python train.py --d_model=192 --experts_per_token=2 --d_expert=128 --d_shared_expert=128 --activation="swiglu" --router_score="softmax" --router_cosine_scale=10.0 --vocab_size=15680 --beta1=0.95 --batch_tokens=[65536, 131072, 196608] --seq_len=1024
Below are experts of layer 8 (counted from 0) of a mixture-of-experts language model. Rows are named router (the router's row for the expert), down (a neuron's output weights, with its number) and show model dimensions 0-191. Each number is 200 + 40 x the weight over its row's rms, rounded and kept within 0 to 999.
Before each expert's rows: "comes before" lists some tokens at least twice as common just after its tokens as in all text. This comes from a sample of Wikipedia text that the model never trained on. Tokens count by the router's weight.

# expert 15
comes before: ":", "-", ".", "–", "|", "°"
router,169,98,168,199,179,190,229,212,170,223,229,215,170,155,173,139,192,122,169,181,196,183,152,250,228,244,229,230,230,203,153,248,241,211,160,266,197,228,258,232,217,177,188,343,249,206,159,204,211,201,191,155,194,226,131,182,188,177,189,213,185,223,202,107,253,219,125,231,171,265,203,193,171,140,139,215,177,294,120,212,240,211,232,197,241,285,173,177,166,229,204,224,156,193,223,148,172,216,163,216,196,221,189,209,255,189,225,188,195,168,186,264,138,157,184,163,163,290,179,173,206,198,179,131,216,221,170,133,217,251,172,152,213,185,122,220,196,119,236,179,247,232,237,147,232,241,142,232,197,226,186,204,161,233,233,167,224,282,133,310,196,185,194,174,265,215,235,203,221,208,282,215,148,210,235,192,252,173,219,184,224,178,201,185,271,163,185,189,257,191,233,251
down0,157,225,264,186,221,179,231,203,213,235,244,176,212,246,195,149,223,179,221,180,220,291,276,146,208,147,249,208,236,256,229,218,194,226,210,216,221,180,164,184,210,185,247,198,178,232,213,261,280,210,167,198,196,141,179,193,184,241,179,253,246,184,137,216,174,218,205,175,266,169,223,225,212,210,274,141,164,166,235,177,212,198,221,203,187,255,311,234,285,204,193,311,178,142,181,240,238,160,210,236,284,240,251,139,185,254,230,167,230,223,189,182,223,186,165,210,213,212,203,159,174,147,225,169,208,191,233,167,265,147,295,226,226,350,154,201,250,228,189,260,172,255,198,171,169,214,188,169,179,262,224,202,204,167,203,196,240,180,235,191,205,202,193,158,153,194,264,231,231,195,100,223,160,235,158,261,181,183,275,219,214,231,211,139,148,227,240,117,205,170,244,151
down1,183,164,202,208,230,175,176,241,191,162,134,219,226,200,193,215,152,261,198,223,209,234,262,92,199,211,247,185,198,170,266,203,278,226,144,192,194,178,177,180,226,170,164,233,180,160,260,190,226,265,256,213,236,216,244,215,247,179,189,149,195,198,275,187,136,221,196,179,176,205,194,154,203,211,235,196,207,202,147,187,242,100,241,197,154,221,253,168,203,187,132,186,184,183,287,287,224,246,172,211,239,259,136,216,224,242,166,220,176,167,242,220,175,142,174,234,187,222,188,205,209,168,203,175,172,183,183,189,169,193,158,112,177,203,252,256,243,267,220,221,192,131,289,161,184,253,191,137,137,145,117,241,259,176,231,190,267,172,150,139,155,228,198,213,131,241,195,273,196,186,156,164,199,173,251,258,219,264,200,288,193,247,183,206,255,206,185,298,248,196,184,141
down2,180,185,176,235,221,203,145,204,132,226,240,210,209,119,225,206,239,207,205,199,159,219,142,214,243,213,177,141,196,242,198,207,283,109,159,125,204,217,205,204,177,201,173,280,257,191,158,225,226,232,140,198,177,156,179,148,134,222,219,221,254,179,239,278,179,145,177,154,204,277,167,127,229,197,231,182,165,232,172,119,229,157,285,141,247,186,151,205,245,264,203,209,229,222,252,145,173,144,178,268,247,229,190,168,213,200,233,257,155,248,178,233,197,173,188,210,177,260,221,221,226,176,224,171,172,167,201,201,263,195,162,235,222,164,162,220,211,162,197,173,224,275,235,134,211,228,127,134,114,194,192,163,221,185,269,145,182,181,191,266,157,195,192,171,192,196,137,155,210,173,200,208,98,172,263,226,216,239,192,97,190,165,245,219,172,191,169,235,196,192,239,292

# expert 10
comes before: " |", " (", ",", "\n", " |\n", ";"
router,228,224,237,202,193,239,234,197,141,151,136,184,179,168,185,258,194,287,123,180,150,121,197,162,197,149,217,169,222,251,213,163,162,173,252,239,195,123,248,198,219,152,159,172,222,151,217,137,192,165,171,121,188,163,165,253,169,168,187,174,152,162,137,174,125,218,234,186,118,150,173,212,241,178,189,249,179,170,230,151,208,232,179,242,195,268,225,195,218,181,224,158,266,207,299,210,153,188,141,127,169,213,141,248,221,171,224,239,202,200,252,163,238,121,253,210,204,220,182,170,225,158,257,173,180,214,225,176,183,230,243,193,109,175,192,244,287,212,146,195,194,187,197,169,203,208,191,217,130,201,171,220,153,277,212,234,237,170,243,254,181,283,197,196,137,175,239,197,197,185,157,137,237,184,166,248,301,226,163,224,224,188,238,215,248,207,225,136,245,229,261,227
down0,164,277,206,170,214,129,145,253,275,244,280,279,266,196,214,145,196,182,212,186,295,207,226,199,191,243,131,155,190,218,222,202,300,265,196,216,192,232,172,234,193,196,172,217,205,180,224,170,166,168,249,104,225,224,134,211,194,245,201,245,198,237,178,152,179,191,202,180,293,165,191,181,177,177,222,157,161,206,167,237,217,196,332,227,203,161,240,298,197,222,234,229,192,181,213,154,259,237,147,193,179,277,173,215,124,210,184,237,158,260,170,268,185,245,226,284,283,209,237,178,225,180,215,154,207,231,214,180,255,247,171,225,246,189,207,202,182,206,179,249,227,214,167,225,204,235,141,257,270,174,190,183,209,184,191,223,131,133,229,156,183,150,201,224,196,90,216,187,192,181,266,172,178,172,189,151,215,167,213,173,184,205,201,253,200,153,226,193,147,229,199,182
down1,186,195,162,138,214,242,183,225,217,194,237,226,259,203,194,278,116,182,225,205,197,204,223,169,166,217,147,181,230,245,203,174,185,196,150,209,209,274,161,215,161,218,177,260,210,211,193,155,218,221,247,119,246,199,238,184,185,258,159,174,223,251,184,201,212,238,205,284,171,170,286,146,236,158,222,207,184,188,189,201,221,190,179,160,171,252,202,123,193,191,185,262,175,150,144,226,184,235,168,143,225,220,164,195,92,178,260,165,189,268,137,208,220,228,188,239,210,285,223,230,177,147,237,279,240,224,172,194,173,136,182,170,166,224,246,205,209,258,232,199,135,204,238,275,174,169,169,197,154,207,302,125,170,253,144,287,179,215,218,157,124,164,195,311,174,158,231,189,201,240,186,229,128,223,217,232,219,235,255,202,157,240,187,191,126,198,217,230,167,202,129,143
down2,204,228,213,187,191,181,212,126,221,203,203,190,204,186,223,199,312,182,233,168,177,205,251,201,203,208,137,165,149,184,180,235,125,233,181,195,202,173,221,208,223,249,198,120,177,169,231,178,160,138,246,181,179,192,213,251,243,200,167,166,164,279,262,200,180,218,184,195,201,223,174,182,220,231,256,148,216,221,170,162,143,199,204,201,278,239,261,113,212,228,210,169,177,173,282,184,204,195,168,169,215,264,189,284,178,189,219,194,294,136,199,170,142,194,155,126,148,188,143,285,194,116,204,177,127,145,241,169,169,254,234,220,135,242,207,176,174,250,184,243,219,273,178,217,147,185,185,228,157,184,200,229,174,182,212,196,202,183,193,182,199,174,209,166,180,257,200,135,221,173,188,189,232,167,136,77,140,148,218,138,245,236,216,314,294,213,204,170,154,210,255,207

# expert 3
comes before: " of", " to", " in", " for", " by", " that"
router,165,168,214,194,217,197,157,173,196,226,188,257,242,94,224,229,219,229,212,203,204,200,196,169,174,193,157,186,179,188,240,204,234,202,172,226,174,136,204,172,251,165,235,171,292,250,153,219,221,139,185,242,237,196,240,204,161,224,153,239,253,218,206,246,230,260,151,280,197,198,215,164,187,196,251,264,169,207,191,204,202,181,186,198,185,230,218,183,201,265,260,227,172,247,177,214,164,199,186,320,201,211,176,193,180,225,138,292,242,230,175,179,191,215,167,123,242,243,235,153,308,186,165,189,179,185,216,176,219,190,201,173,232,188,211,184,181,242,151,169,81,166,212,214,248,153,166,214,210,180,270,226,234,192,206,247,141,199,256,195,254,71,271,186,230,204,246,149,204,258,147,186,313,198,219,278,198,244,106,213,189,240,230,236,199,264,240,231,161,198,165,158
down0,223,222,139,248,166,150,192,219,130,205,239,217,144,183,210,183,160,220,220,179,191,145,197,196,191,170,201,171,207,202,182,261,188,206,188,139,242,171,170,236,160,191,234,256,205,135,218,273,159,231,203,187,244,270,200,166,295,183,196,242,154,217,169,246,194,148,256,190,182,246,156,180,241,203,208,186,151,129,123,236,172,252,152,209,226,228,146,235,219,124,178,226,142,267,153,212,164,167,182,259,200,192,235,227,170,128,194,208,223,190,300,190,233,252,226,226,241,137,203,262,284,216,224,219,209,142,199,255,198,195,210,263,278,139,186,206,185,231,190,236,235,240,131,165,212,282,214,164,273,119,145,221,209,213,233,254,155,217,199,186,175,230,241,250,196,264,172,208,173,196,238,121,185,166,196,188,244,210,188,147,307,189,161,282,172,185,257,194,229,179,146,191
down1,215,185,91,168,134,212,210,230,207,233,249,231,171,176,106,226,239,146,195,180,221,207,253,111,259,177,178,212,292,204,197,188,332,167,181,195,173,160,268,235,221,208,169,131,257,197,159,154,189,160,218,164,197,149,247,228,206,182,135,168,244,271,226,284,224,201,239,173,179,189,199,225,245,204,211,173,254,176,213,179,218,289,228,180,241,200,211,193,227,181,152,229,180,293,173,138,243,171,165,246,196,139,238,257,220,182,222,222,215,177,170,209,209,184,167,207,156,207,239,260,173,242,222,245,209,194,160,228,149,188,187,156,206,188,129,115,217,233,210,246,147,191,237,187,159,203,233,177,169,157,256,251,189,170,266,167,193,243,277,241,180,164,213,221,328,227,170,203,192,238,262,219,154,181,246,246,199,214,187,234,188,197,207,146,194,249,189,181,232,228,227,259
down2,180,307,244,183,177,178,168,215,226,176,229,187,215,165,221,146,190,187,222,182,205,200,207,181,190,146,183,149,267,174,187,132,107,329,262,172,169,221,194,182,202,240,188,176,174,242,221,244,147,244,211,273,177,170,235,203,223,247,170,190,201,193,199,241,277,111,171,232,202,166,220,151,211,213,207,211,253,200,186,160,225,199,241,244,173,183,214,165,160,160,244,236,160,190,211,169,204,262,168,170,150,203,226,211,170,226,265,205,205,159,215,152,211,258,211,240,194,176,139,188,265,168,183,135,221,182,207,256,136,216,168,237,208,216,212,200,245,143,197,259,168,271,82,160,136,126,171,231,190,191,198,200,211,251,156,123,207,237,194,137,181,283,177,292,184,226,215,234,143,196,130,239,231,235,229,176,179,147,272,231,219,146,230,277,217,218,242,277,162,202,188,198

# expert 2
comes before: ",", " and", "'s", " (", "\n", " is"
router,317,165,224,155,207,156,207,171,130,229,210,192,200,173,195,138,187,253,179,217,254,179,269,173,176,183,195,195,159,226,243,163,81,224,256,276,181,233,206,216,215,182,192,130,206,154,148,199,265,227,218,158,196,171,217,252,193,147,211,175,206,224,225,238,228,231,242,227,253,219,206,205,277,207,157,233,240,169,235,167,211,219,171,231,153,183,280,242,268,252,245,134,196,236,162,191,165,199,205,153,209,159,147,271,155,189,247,154,251,161,197,133,211,225,204,233,300,147,190,175,249,256,207,248,255,167,224,215,206,237,272,223,181,186,215,223,209,107,202,244,264,299,195,254,156,178,156,252,226,191,203,161,221,153,231,201,149,149,221,176,164,178,192,191,253,141,201,219,216,209,213,203,193,174,175,200,245,233,185,236,130,158,214,265,195,185,299,211,171,159,209,148
down0,143,146,169,223,160,256,259,188,194,290,162,282,194,219,223,193,245,193,215,200,187,180,221,148,258,158,208,193,216,242,231,184,282,242,182,178,216,165,142,244,215,264,251,191,228,237,213,202,189,219,259,118,157,133,181,235,156,163,185,180,246,218,207,185,208,246,198,176,206,195,247,195,243,208,229,200,130,182,221,206,267,96,144,254,197,142,225,256,179,209,189,222,171,280,197,215,165,227,211,207,270,233,157,222,204,192,154,205,211,211,152,194,200,170,181,212,213,284,124,182,213,187,234,229,118,139,213,151,150,198,159,149,138,190,215,296,195,240,182,258,238,208,278,170,201,225,238,151,144,193,179,176,218,271,209,269,187,277,244,167,130,154,194,264,177,126,149,181,178,249,151,254,149,245,145,172,244,238,206,157,153,257,201,205,184,216,196,219,177,222,197,161
down1,181,235,231,187,241,298,232,253,228,133,217,206,149,214,216,137,225,233,182,228,210,191,124,222,277,178,227,139,203,213,164,226,213,192,159,217,220,225,210,199,241,272,171,198,286,253,293,138,188,262,129,257,276,197,241,217,143,162,249,205,262,157,219,197,215,168,210,248,250,108,131,215,173,175,188,174,186,209,211,141,165,211,193,205,210,190,174,138,122,148,269,164,204,205,168,202,210,202,184,219,249,180,208,255,140,248,193,185,190,145,224,123,271,201,232,210,205,181,237,159,255,254,206,203,230,188,161,207,175,151,234,182,195,176,157,179,181,134,180,247,146,164,226,175,189,183,190,183,187,247,238,206,284,237,161,227,185,210,199,138,217,154,234,224,190,85,259,168,232,218,246,218,185,152,161,151,274,251,175,238,254,206,172,153,177,238,175,262,266,199,183,174
down2,196,230,226,114,210,173,178,149,268,164,236,186,208,178,226,221,234,216,231,284,154,150,138,236,157,166,199,208,189,182,264,222,104,215,189,201,178,310,171,192,160,178,169,262,216,204,300,163,147,202,289,182,205,189,205,272,174,154,256,207,203,182,274,180,161,274,190,158,218,261,222,148,176,135,188,229,250,149,224,229,189,168,215,146,209,148,171,203,131,234,140,175,201,184,186,236,247,255,218,219,109,207,150,188,151,221,177,202,139,278,188,267,172,202,214,252,232,149,272,146,151,250,237,196,222,194,172,172,103,196,188,243,240,279,211,227,198,224,190,238,199,161,212,234,181,191,179,248,192,176,188,241,189,156,244,221,198,204,220,179,220,288,211,205,215,275,190,169,183,293,165,251,189,149,190,218,169,243,153,174,209,204,204,203,243,230,182,207,266,192,215,177

# expert 11
comes before: " ", "0", "1", " |", "2", "3"
router,225,210,177,235,225,217,158,201,182,237,160,184,204,177,215,248,198,248,275,214,171,224,157,150,191,192,203,182,250,171,186,200,324,163,175,100,182,217,199,211,200,236,211,165,204,173,233,239,105,248,203,180,269,251,253,200,204,282,240,246,187,185,216,202,237,65,86,183,147,184,187,202,214,231,233,207,203,148,112,241,156,206,206,208,142,182,221,182,252,197,182,148,231,215,214,245,259,184,152,199,127,204,218,214,208,187,196,209,189,189,226,249,162,211,181,233,126,177,173,213,107,167,206,225,210,190,211,177,164,167,229,203,168,238,244,194,155,214,151,181,208,178,132,223,227,238,258,173,211,211,173,249,165,274,157,186,195,210,95,204,193,237,218,190,127,266,207,189,153,157,184,195,218,228,182,183,287,160,331,243,250,212,201,181,136,171,173,219,186,254,216,231
down0,233,205,159,222,203,248,168,139,219,217,132,226,198,177,244,216,184,132,125,186,213,183,133,175,186,162,179,295,224,259,250,182,220,168,191,249,211,171,186,174,231,270,172,253,219,210,161,162,210,217,184,104,199,197,211,188,227,310,136,217,198,178,114,189,253,231,195,226,249,140,202,202,217,203,178,263,265,251,181,229,291,232,180,207,184,160,189,178,189,118,207,158,176,264,193,155,194,145,113,254,177,219,225,159,247,216,294,228,165,168,108,179,180,192,304,216,150,183,208,214,174,255,194,194,217,277,227,232,187,260,224,140,211,202,275,260,200,237,232,170,266,254,228,216,183,222,169,205,239,160,205,175,257,213,216,244,207,182,256,216,125,196,194,247,157,199,222,212,205,260,155,228,190,254,208,213,259,172,232,233,223,145,221,219,209,137,200,204,164,244,196,215
down1,170,260,221,190,266,194,166,201,195,229,223,127,207,206,187,192,175,154,190,192,157,164,177,248,142,176,179,256,156,189,179,197,204,192,177,175,145,216,198,264,214,164,253,91,262,206,180,210,243,227,178,224,188,239,208,184,176,174,168,209,219,248,229,175,220,165,179,202,138,230,242,145,181,247,246,164,218,176,244,176,134,276,227,118,208,242,220,135,170,213,209,250,240,139,175,178,160,180,195,300,250,128,196,156,267,272,156,190,186,218,185,238,213,163,227,219,190,142,195,218,179,213,179,219,185,120,243,220,236,153,216,292,167,155,224,151,166,133,200,118,214,232,189,194,173,182,190,224,238,128,206,231,224,222,210,202,257,229,222,208,178,181,251,86,205,226,283,174,204,190,191,229,190,169,228,242,148,175,274,206,256,297,226,156,211,188,195,138,202,131,290,137
down2,247,208,225,220,183,285,163,193,187,198,126,202,122,187,233,250,191,207,152,157,161,200,173,65,202,189,213,196,143,319,150,250,217,122,183,193,191,195,205,158,216,178,169,154,243,238,234,217,229,212,187,169,208,195,227,213,194,205,121,108,202,270,171,180,239,196,189,236,168,180,240,215,157,232,145,153,230,162,138,285,233,219,228,208,219,187,182,143,223,212,225,265,172,255,237,192,236,212,193,151,236,228,208,129,170,104,266,192,196,181,200,219,223,234,219,157,180,190,240,203,205,145,195,191,234,218,235,179,249,185,155,165,176,204,199,98,236,157,221,195,241,252,179,210,195,275,246,202,281,151,182,298,119,189,190,235,201,208,228,177,149,149,182,223,156,209,271,148,250,210,210,150,268,220,161,187,241,158,179,255,171,173,271,219,245,185,221,179,187,213,227,182

# expert 6
comes before: " the", " a", " he", " his", " it", " which"
router,184,196,223,167,170,196,201,154,238,173,242,218,194,267,230,214,193,218,265,215,145,94,191,159,225,241,209,235,112,247,223,224,233,190,205,189,220,281,120,202,189,191,204,222,87,217,196,197,170,208,208,236,256,116,172,142,189,238,173,268,141,224,167,162,219,224,200,207,287,200,235,251,193,217,177,206,188,220,185,165,183,226,247,231,189,209,179,216,218,149,225,180,210,199,197,215,135,185,243,273,200,177,187,168,171,148,264,199,198,215,164,219,124,196,183,190,266,166,169,226,221,168,154,213,184,179,132,221,232,162,135,168,209,189,138,166,223,242,257,252,260,214,219,178,158,215,231,219,160,125,188,172,178,186,209,190,181,201,236,157,253,267,144,180,210,136,215,201,109,244,213,255,217,225,85,215,112,214,215,167,192,198,96,161,216,265,127,248,213,114,198,154
down0,220,220,146,232,228,205,141,177,239,179,222,219,175,164,178,255,203,210,212,173,230,241,198,191,182,150,202,263,307,195,224,243,244,129,157,199,167,194,199,246,216,215,163,162,227,164,125,167,227,232,230,203,189,181,249,238,224,251,148,268,169,226,187,218,228,173,211,259,216,195,238,158,210,145,227,237,211,199,156,163,237,202,172,233,204,207,224,146,237,216,237,177,133,172,209,238,188,185,235,254,156,167,220,289,193,182,163,244,142,164,180,217,191,144,252,238,208,147,234,151,194,161,286,193,229,127,114,196,264,213,153,217,160,189,178,227,203,201,171,300,132,184,165,186,139,224,198,151,230,223,159,300,170,162,218,217,219,202,204,265,261,100,211,176,253,291,248,170,209,191,141,177,198,154,142,210,131,152,200,184,132,181,160,145,172,225,138,195,246,285,206,242
down1,238,197,116,220,205,249,187,187,198,204,199,194,202,199,241,220,129,186,250,188,228,183,173,250,165,137,277,275,171,164,214,246,269,224,203,224,169,259,248,125,173,194,201,159,240,117,174,200,210,151,191,258,165,210,178,245,158,201,221,262,178,216,203,255,199,230,175,216,137,192,202,267,227,175,158,213,248,157,200,237,193,119,147,133,181,195,167,170,198,232,182,204,143,189,190,175,183,182,201,178,285,175,196,185,159,230,184,235,217,252,234,206,193,168,228,281,177,230,160,233,206,214,208,247,148,167,248,163,225,256,234,184,188,175,156,373,195,164,244,211,225,160,178,148,195,185,137,199,270,238,170,217,172,204,158,206,234,245,210,204,235,183,245,200,195,198,152,108,101,185,175,212,230,223,210,164,225,208,218,217,264,207,82,241,164,97,259,205,200,203,208,170
down2,171,173,248,177,204,214,206,260,198,174,251,206,255,214,227,234,311,289,243,226,232,187,217,153,192,206,229,106,162,159,281,223,159,138,182,156,185,150,225,236,248,186,233,243,157,151,212,280,167,205,224,171,202,156,136,215,157,220,193,198,165,222,213,205,179,149,140,274,152,204,143,229,206,243,123,199,154,238,205,200,224,206,255,273,226,161,184,286,229,223,171,219,123,228,200,139,185,258,239,186,202,201,220,140,210,243,156,191,158,172,239,247,136,166,252,202,115,123,165,201,251,218,167,205,146,211,205,187,242,215,187,214,211,237,214,196,256,185,226,207,208,161,124,163,202,149,191,236,192,162,226,172,115,200,184,216,90,195,235,186,217,180,171,237,147,177,244,191,136,98,196,200,203,221,178,171,150,207,192,144,218,214,169,164,207,162,247,222,153,226,136,248

# expert 0
comes before: ",", ".", " |", "\n", "–", ".\n\n"
router,186,83,172,217,161,237,206,179,165,148,136,176,227,256,162,280,227,151,208,167,213,182,199,161,199,191,184,184,135,206,214,202,238,177,193,296,164,214,253,214,236,212,252,258,231,234,101,217,202,204,222,240,175,229,217,285,202,168,171,137,190,193,208,183,178,170,236,222,229,205,131,192,197,158,229,168,201,201,222,104,168,227,182,233,132,205,204,228,264,143,229,225,157,214,278,187,209,231,245,159,184,193,156,195,212,177,175,197,196,169,146,117,221,224,163,200,132,128,179,165,227,177,161,200,224,207,158,199,198,208,292,203,155,188,135,251,147,168,137,214,246,195,266,130,215,241,168,228,189,211,242,168,240,157,240,179,207,147,208,219,212,212,152,242,182,150,208,223,210,189,226,203,276,191,229,136,189,216,126,224,51,169,125,198,215,209,261,137,251,198,214,208
down0,225,215,148,172,250,198,211,251,219,220,229,196,221,189,274,194,269,210,247,197,138,152,207,255,162,220,153,223,202,264,218,197,132,179,227,276,178,222,168,227,257,213,250,163,176,184,213,180,258,178,149,184,211,183,214,198,234,147,189,190,247,203,260,222,172,207,149,201,205,197,193,227,131,199,244,179,207,236,163,162,159,251,198,224,207,170,166,177,206,163,173,228,293,163,249,179,219,216,190,238,239,250,286,217,244,157,268,245,206,238,159,211,102,247,191,189,242,176,169,197,239,254,157,242,228,160,194,185,139,146,141,236,269,187,276,216,179,226,190,241,178,162,167,313,171,188,180,120,212,171,139,172,207,153,235,161,158,154,192,215,214,144,152,166,147,327,164,141,215,187,222,179,204,216,266,211,172,227,176,133,209,245,181,174,189,184,182,110,230,144,117,162
down1,235,127,226,196,246,168,198,144,225,214,180,203,203,190,138,193,133,190,219,205,247,188,204,229,255,234,149,194,199,188,189,230,198,218,171,213,199,242,163,181,153,235,171,146,164,191,125,244,162,266,196,194,172,217,269,133,231,192,112,156,181,165,133,250,181,134,143,225,178,205,223,131,224,175,170,237,163,162,175,182,209,193,183,218,106,224,132,240,239,243,179,173,203,293,217,320,221,199,211,246,175,301,221,201,158,199,149,265,223,218,162,239,205,185,241,205,153,232,239,191,250,216,160,159,243,202,228,286,146,214,201,174,171,240,152,157,209,213,162,144,152,185,210,146,184,247,200,204,170,171,181,150,170,167,158,214,198,204,160,124,243,188,303,196,248,223,270,155,162,152,260,168,210,240,225,192,235,195,156,166,247,194,150,160,157,189,294,236,186,255,235,166
down2,155,218,202,237,176,128,252,212,199,202,171,142,170,147,133,145,180,146,136,202,252,180,209,148,148,196,190,224,172,234,214,171,157,220,240,195,200,245,148,135,129,203,268,219,167,205,210,170,197,241,232,211,189,225,181,130,213,212,237,138,173,240,234,172,247,225,147,187,208,238,238,241,181,164,191,220,201,246,146,186,98,178,162,126,214,206,177,266,215,221,220,188,206,217,179,201,168,195,116,132,203,223,181,210,166,211,277,212,279,247,218,215,245,184,186,158,188,179,165,209,175,263,216,196,262,222,236,278,230,109,118,147,216,213,217,152,171,222,243,194,143,212,118,161,277,220,251,162,159,206,218,210,259,198,192,241,163,297,232,166,222,216,190,243,173,246,209,222,138,212,168,135,147,249,158,194,262,162,194,260,256,240,106,185,193,221,196,221,151,249,158,176

# expert 1
comes before: ",", " of", " and", " in", "\"", " ("
router,200,157,237,183,176,226,207,236,174,164,117,192,230,185,225,237,187,212,166,188,171,207,144,172,131,176,169,219,198,170,181,140,215,236,264,246,172,125,223,203,204,210,209,202,212,216,136,152,213,157,172,213,150,184,177,174,249,211,194,112,234,177,150,271,90,219,269,196,232,221,168,138,261,171,210,217,190,176,269,204,199,196,157,225,218,177,192,157,170,231,216,194,177,192,124,238,233,223,199,108,301,176,193,223,169,238,176,294,234,229,199,180,262,220,268,144,257,168,152,186,221,241,192,239,194,189,248,199,152,216,203,206,182,209,178,174,257,197,148,189,77,227,247,264,153,196,99,226,237,266,204,196,224,158,186,263,241,135,260,173,211,219,265,218,182,163,151,163,252,204,176,212,156,209,181,185,165,208,112,162,157,234,223,239,231,270,213,212,199,215,171,126
down0,179,194,222,278,186,249,186,193,190,150,178,208,180,162,299,237,206,176,122,246,203,253,152,196,246,168,199,174,221,137,241,214,238,241,280,150,208,155,217,171,196,194,173,242,254,184,136,180,201,177,211,172,221,205,201,211,125,250,214,128,143,235,245,213,117,214,227,184,227,148,167,218,217,235,181,181,190,198,231,217,218,171,156,156,244,159,209,141,168,113,198,181,199,201,173,245,197,164,207,128,225,220,143,193,202,239,248,270,196,95,192,180,227,196,142,191,204,240,181,206,205,165,132,226,179,193,217,119,137,178,226,205,210,245,158,63,171,125,282,237,153,165,208,200,190,228,251,184,264,247,179,224,186,202,165,203,191,180,136,194,258,112,224,90,197,165,157,247,215,210,162,216,212,242,158,153,236,204,183,185,159,220,152,165,239,206,243,125,227,185,210,216
down1,156,171,224,185,196,254,186,181,172,247,224,210,246,218,216,204,226,215,181,182,173,106,235,204,173,182,187,246,231,217,241,251,405,210,136,123,201,169,193,189,245,265,203,172,173,237,248,216,218,216,163,206,197,212,195,112,171,253,193,172,213,243,253,189,160,223,202,131,207,246,206,183,163,183,225,213,211,118,187,251,245,205,293,195,218,171,257,160,178,257,123,251,223,174,155,165,153,251,235,225,183,143,203,239,193,188,166,290,215,195,198,223,168,209,269,201,199,230,185,135,228,169,177,203,227,217,194,176,238,237,148,148,266,214,215,159,206,201,214,200,161,130,193,206,208,244,188,191,145,254,212,239,273,169,209,232,218,260,229,217,221,180,127,232,130,231,144,166,218,238,234,233,242,130,265,271,173,244,246,221,195,201,194,168,183,171,206,179,203,271,155,190
down2,256,196,241,258,280,257,230,221,146,223,161,142,231,203,193,177,250,200,197,163,150,153,205,271,229,207,201,229,171,150,220,189,157,184,251,201,214,161,218,238,244,180,168,217,160,217,187,165,252,154,260,184,178,216,233,214,180,222,207,144,217,203,199,235,265,178,212,237,232,246,163,193,213,181,256,171,261,228,193,149,218,245,124,226,214,216,200,169,122,300,128,136,201,125,208,247,258,190,210,220,220,230,223,189,248,196,246,157,147,286,185,222,156,261,132,180,219,268,143,167,182,225,201,194,159,226,270,196,240,160,163,233,222,214,179,202,145,129,201,208,208,172,193,186,170,151,185,149,203,312,209,274,181,227,222,227,192,273,282,227,187,164,261,180,195,234,119,148,209,179,190,237,169,186,239,207,183,301,217,284,160,223,196,275,220,222,167,216,207,174,152,149